Weights of a small mixture-of-experts language model, trained from scratch on English Wikipedia.
Training: a variant of Adam for the experts, 861M tokens, 4488 steps.
Below are experts of layer 2 (counted from 0) of a mixture-of-experts language model. Rows are named router (the router's row for the expert), up (a neuron's input weights, with its number) and show model dimensions 0-191. Each number is 128 + 32 x the weight over its row's rms, rounded and kept within 0 to 255. Numbers have three digits each.
After each expert's rows: "mostly gets" lists some tokens that are sent to it at least half of the time. This comes from a sample of Wikipedia text that the model never trained on.

# expert 49
router:092185126072146182115141157153121154090060135196165115155156132154139106155124169173147135145100101144126139106128100126130138129097122126119111086143160153169143152146101105104172094098174101132117127109044093171117135109135146127112135134093196087103150143128159125104091166182150072174163138126172124140151089125146195094123176083112193154178110134146125116070096125158097117093110250130160093124241058103145089121154109163102130104154078111079136117115061124076119169181098100105127142123113110126139070117143099130130126153125118173121135131163136111074130098127110086118
up0:123180127105158195118129089151161102156113156129137111134114176126140131085079141122115109146182080166104139101201171150117107118168125120161154147153101130132169168149211158124162117130105127137052127058062071115158142121148138139111150079133149182142113087117103123088136177131155124133139140048086118167119146139143122155138136113098148083122133126121174059122154135125160145056139109075135099143133128165159124168138124102151109144148194147130134140146133172178146102131066081061142120119145158154139059128112079143155133153055197124205109148151141151117082046180122089104
up1:100186094089167157120119160111166057100044111151156110165133126071159150101051118185150191123142089152086147138137075200095135100139117113154193115102178146146133113103142147109131140127124083116144130147121113130152077115103157120126116148115151158103114127142062153134180127147117170132171099136144140069163140127137169050153112096135099103133157078114137064176109142114185115147151130109116113111104127150109096164094124133104111132155152190136150121190153161117091162174134125093101098156123119147136114067110154113170098122089190145161141229131171140164152117162111123028
up2:106153074153174153100116156117143118109097148150138119105122145157110154069173099148172199073086143125119151121114143056079068099050125041147160146140126129116108110096127064097162162180104029117156138104110057091135149137178129114116110091119100146134123171203115120107157135154153148084137151094109142104120113085114117139114141119131072131135089122149140138151157149167136126118141165097155182194140150156131166121157139177167100071124129143101121073129155097168104169180126161131113112157153121210138153105127192108121178147121051180173087139132133105138156099138141100155
up3:098209125131156172167097132039088112097119102120161172129145137125132142157084130139151146110043147182150065128121131106105080125120139120164117131124142097098111117121117104061146199172123160088203125132128083126131127192125097152136151130113118121118150149079176106071084166147104150121082147066146134136122170139070091090080102183073142119094146177133128213127156122123173113141151173095158130103130120130170132137133062106082160098133124108157137085091133102157140182146106141132096093154169181105110111114181104199124095150108137143157070108157098159112095171092176129137
mostly gets: "|", "The", "In", " following", "On", " Total"

# expert 35
router:075152141103181128139152167142073160071068162155157112108145130139132153127138108170111116121087090171135173127144098119091159169080133129092102143129109138195160141125080116075154155129164179163111112097124067160091120123141112121153134108075197144091148151144105105092156163110185119171144164133120130073173118153118196159081156078087131113099118111112139081079150137156105130149121156107169121119156083110146043149150104196110078120214102090092149092154128116091091177137114092068080185148155110110129068076137093132129153140129130125100132144186165076113172111164116144152
up0:117143161137147111123080152146189171100097129124126147084102139134131080157102095125107139096057086080120191126118095148072124093168108062122068112113170061121168155125169113140194102137122126118098091130132130151106091179114170104156181120130086163128105161183159155132168150129092138105094120107133129163156129131083182133123202138163113127157078175145110098143130156132163142164109147075169226121175094096154157124120134175141174151105096137119141158194141146118090141111158180061129154127113122112122071093107135091076099136121092148098146068103112092118113098120098037160
up1:121118106107101117126110118140130128105118123117142093093155165148143146125148113135154158142136102140124160159156074111104096145120107128183095119137209118127154146128142087125111166110085171121098089128151146145165109174159101112153111115090226178128117099101149158145105167095139101131146130111104147129099105130128132126167244067196146107131138060118164107101139171106072128037115156178144065156219170100155142126069172159136132148149103152117151071153134134130105178108052110147117190100096172136117134101111091118129170069205087099075148128148090075119126114113108123102
up2:106104180106097124105121115171131169084152063099202143165158082103077196129091168174145127114058129160198153061115137076116139085139132164115166125158118155165062072134087122153092088188136104123166125124108109123122155150141091147103104117116138164107099102128202145173093130162158140122109163143157163129145129084150115141110099100117093143122123111096102165159113086150152128139113102177153161150091086143122080139129154119107130114133049076160130119060067147167127134162139140094167127124165137144105153074158104160167142085167185091183193104158153093107153127139197106117
up3:136125137108214150068128153098147130103141126134151173130132125221110138189128114101117151109099159111155108130126076132115137179123105151136145159163144087149070110120127092073131167165171171087148138092105145068088120114123124118094145136120165088131172140177152109123093132152109191123111157100133176135178079157099113161161153126058108155125123093125187131074157123116089149060098121165169086115135124137231125121130140161121095138114155117139140130119136183103157157152144108102114139129133100176128163151138130094096176022156072124154139059179149097165047087099133149160
mostly gets: " ch", " her", " their", " his", " v", " Tr"

# expert 42
router:101141128103140130164144115104162197106095153156204175099145161150148183136075101161138168156090073111137172097163132080098126144125144106174149103190213120197164137132118123144139165153145103138146124102049120171116117135117083130121136127131178108093186134137148123110104182130156075109155139139102166153121106153116164133103146074126198151077134067108158078073122092107065148161127137076147111126170117164197092135151115209133152107181089131056107060094153118071101160141077095077103151121175130156132101122131107119123137117128101095092123142120163145115153112127140100124
up0:098139132080177140110120136148124141156072105122100160105148141158136085131073140117149106136187062107154168127135110139117087191069095079144064121155153128113096135112171167112162102077047190113188158142112055130119158090121119120108201111066091148141126103123152099103182113126139116117114124094132067107124160150097161134136105141125134097133116178107137225092092151132094130144143176163106135107142093064099108187148132148121092116129133132135093054108149124092153168146159122138094125151095078120112168157167152100176172145146134098168136132167199170100206089122133095112
up1:099136122038170114185135104136158130122163182151209123108122144075122080141102146141160121182121108097154123120122136136083133162086091154148148143127186119156116152125134146100140124061173101098151110085073094076164113138153144214164154115126138125169118182196135110098163149104147118133115120175105134054147067073127163169121153154084113104096138135121177094154135156082196062120151118124125167189121081129131072169144132110120132151179080099128056141121097125093130122126115074148072151158085102165096139142108110105122079120132183134134125134141118219109107132154106119138
up2:114122067090128131195103131124158114110088165156143156103162142122176068106187093128194082136115063138084071106115107148080078128097055123153102108134163156162092169159123136118151131098114148117124089078126138061177132091118112161075157124151058165111127125184083162141179188094193125114128130176178092106150141117094160130103145095150113169164098166126142118145112129147055101130164163165123072142117082173125111157158178164149202168163075140106076145146145135087134174154119119150107105181154104138086150095137161109155156103148119118096127133130106139135128098081130143072
up3:105104085092188112091095145109120103112143156143156129103161144117159095135133129143183162149155194142130175146136137123096139166142098140142214075102147129161135100180063133114174121080193097114133130153063131093141090149126147142076147102117199136096097132112176107170149057099154099173152199219134148114094106086145199121076189127113073073106143117077171144150148143074104105102098115099138114202131128109080061153186083111106111122156117081114116141111113167114107083151111077094087175118129137115138140175143123130132141143094143116130133114137108144119083145160131118166
mostly gets: ".,", "\",", ",", "),", ",\"", " ,"

# expert 28
router:056188115122172143130139142147106140119110179150169157080128134141177131137125124136140190133123112158162121165188103103096145105157107160120141135124105122191174133154119134068117140140170139110139142081117077151101137115109073139118137117099194130100132122120120104087103121119188112123165173139115145098171111131128136040081174051067119092100106084090132112084165096075067142106095148145174101120206108163145109159102143170108096066165134086110160067085132176099121146205100103104159164153193135146160085130114065149161148095133135068153134113158163174132149110157124107133
up0:121140120096167148156180132052085139095105094167137130198101133156170162118068101186103093110127086187164174116124124088131192147128131159130064095139137160121191148120046079143148142119126187140132127157101182101127085169179166095177159150105113086085090115113147164138106137151151149123184081159110142104165180155156145075156157105140153121151139140114108084131131090132104136133134186140122109141169104048120149121136108137097100129116122066121109099144136072182097108109075106084182216091092177118144120086160064133164069162116132125131113130134141122100115118142130103114
up1:117174138097107181193141099158131143114088177129118106159141122129174090141099138083115143135142116139120077106065048157117126128151134093131153144204119145182214165105133147121136130065155109165156089142096047193107111151132079137111114176167140197133124144112133160138080113166107142082127158049138161182108150128149144175161153110149141127100110128112083136058132076091107086095143129150162072095167100119128160147126106173115169153134129105132096111154114154124141123166077073140141135176096121068150137134157102126141095181191106091153198097166152120080142142098102122103
up2:143152153088049158149070118130129139112103140157191105146149157149103195118126162159127204155128128119153120125049131126111159092099122111182124180094119135144120123150044143152148154113099141128123110150141103098125061089140139112142142159110096217125141124153123097178168138138125128113142081061124206097123109116145163126119127114168149093117167125077064101144149122136160100193118094114175091102151115062121127134189124150122105111113067182143114125167091113110120123176095139138159162116128131155177060106075084209185172099178122163140100107129176111133133111111168122168
up3:104135178123102157176091137179164153131129161193147129104138179118076084176179126159142153177083134161183147125130179096090155196042182134161118102159093128170113115100078127150150156109141133142135096072166137107094105120142123099105158096096207098114148122153115048148101115150149095192157089143125148099107097099117130149086087130146104106104134153101131127079208081134135154140071140125155113173178184131136067134144099102068152192087115155111111104083122149095122149141130119095117151129106134128143079063159106163127116158162146119128110119153131128068098111061168142157
mostly gets: " JPL", " married", "sych", " guitar", " grand", "  "

# expert 51
router:083208163122166137111117147175132187097121150188112161146139116126109115150117124153087166142114080151153162055149095099111130118115177081161134163113119146155170180163100121070180109124091130167119111099079128148131094156103086148131147155099176143072167155146124128105137143170181143113197107142159119159159120135142171113115146077082129129110105110104102122046160103146097162149105175117161120130178079101172106150127130148084094073155059085125108133116070117097112136170084079111095160120169147122134072088115073194141164094104157165135148073152153113133156064154164103077
up0:110139139133176156160128185165099137176099108114155157077124169191151167122095138166169162152109128096131138105113083147095123195039112103097116126188124094132105098134102081168168166109160128117156074114110160116109161166172126105178211114130120139125133120163211122111091088133145111109086175137112144077189103133068108084101143148138152126065084107147180084105146077116115132090093147104136115126165124110111161155148111176140130160113178095065105071121109175081101144131106110139146158171134145186176138091113167093143100148106035139120109167151138157139110087099098141137
up1:102137091104163122143137145153118160154050073146153189099098182133188109203119143125175107150153104083127142126173159099133145159104119141110099063153159126133152180135096145109137176072077098142126108160080103152177126092079138158103153150121109130116180129126066113134171126093165118135168149078115141070152098164110135100118134225158139140157136178121125142073061114152144070133118139144152085146117080113120129131140137140049177150152158165119135124139122108076124133130127097151116124042148112134143173074151181079147122131132147145113034178142095141093067124143097120152
up2:107113118142204141117151139201102149117091128102137109090104170161127166168088147162147136112089155087130156118140149120106093139108113157149132077114179122154121062099085113117050127123146123131205113173163117165050130091150117143149144165160117159110188094108248121138100135129170137132078107168114112094138080149135120087106099149155144176075101212172124175130119099141140126163129126124100092102125157104151195145133150182135083123132135102079138111072149099120074188121112106127131126128160149132180106105208143133146116097105066117177111179108176103083134141144106124112
up3:114107101148137129084159197125083099163138103145161157156146128118103144144082153138116156125118162187183113201094179158115139124172168170146159137111161106099166179106126132062053107152177140132123123134125127135082072090096114094152130058122161173117116092137089117158105056091137123145148172138163110169106110138132126130089081112122134120129150081195135110139141095126121141080108094072185131132146161104087137123115122133098118099151047133084177109085114162164114155106107140132088145115146177146165166136073121147073124101188121170079188087164182140075160106123114165049
mostly gets: " Q", " N", " E", " La", " T", " h"

# expert 58
router:092172105116139163115138158131120152100140144167131128116156141167143184154121123144125128177104068159156162095161093128049101121123163054157144139089184111154219144126094120064172151121169141156161120104110110107137126096098092140103150151102178140067107135189143104105085136150178115128174134145095149155140104116122148137094197065129158120103105122122140107103165128142057095165109172103147114147175064124170090111126118178147101087131088097086097082107126134073105184168043119120085178174194168138133099082126099153127165119130101154094150141181137115127152061124142101124
up0:079125165127157134127166150177158133128136129098123134121086161117104125082129118109191146140099110123133221150119164104072154157065160176173102128080175094163104133127155126143141176116166111108130121118111092111129176108125107136167146114070067085136109177093089108094142147122119096142143176121186151107101146093062111108119088102129197137118100120163186146122174073159095137105157119066142132154159141123117137143122152183123132128159136166097109067098124145121122183125151113146075088099082100101172199157131082117125088202117076144242087130125160107080179108138130127139
up1:113116140088104191139120181100173103105156137123126139146095112115101128161125125096164099066096197111122162113137119146111140138110155108117126144123142065136058121173138187093122167157166088068131063142132112105137112188122107120164158145157145168142152221121181109144128076150118134061073142157130162224150073113178157111100138161107133147138110094115076116117185078132156092151118091116141155169132135130133082106161094068109097079105118103148183185144073175127111086129084098118152165118156122174114185080165101144103174125095117158144174088162165108147160106133157115147
up2:104166135130147132114116100100145137090146159204129116068056154113118128126157079146120124153148126068094117103154147130114149136138161120097133067134151119078123152078135106117122178188186024104099133159079117125094071127060143122137143077193124115127131114147108081105206142115136105192133133143195152118105100113132122118135157196127109106138083119148187112121109155175145167087139139103122123188124139138124140190112103135130193135181129183161119153128097104129137056089169148148131144103102108178145179090189158095111150153112116116172126072134137087115085078133132128055
up3:095164180121131146168191142207117151094134130127124115120131157190058109096126150109071106121120119184136107114127124094177161095100072114073140090141075088154114158170095123132126150079127167133149122159126123127130148162092056074127120139126099139153103176148116114143177103142204102153171153146152110144165053120175194116095111163130123162140130169097105106075169133033117137131111180089145131163146165103141144124212119102079159136141144096188189116104121125160087155126101120120144084087075067128125152128121124148141116093135115127162085070110152094106172118141158081105
mostly gets: " Ok", " Mur", " Re", " Ir", " Mir", " Ell"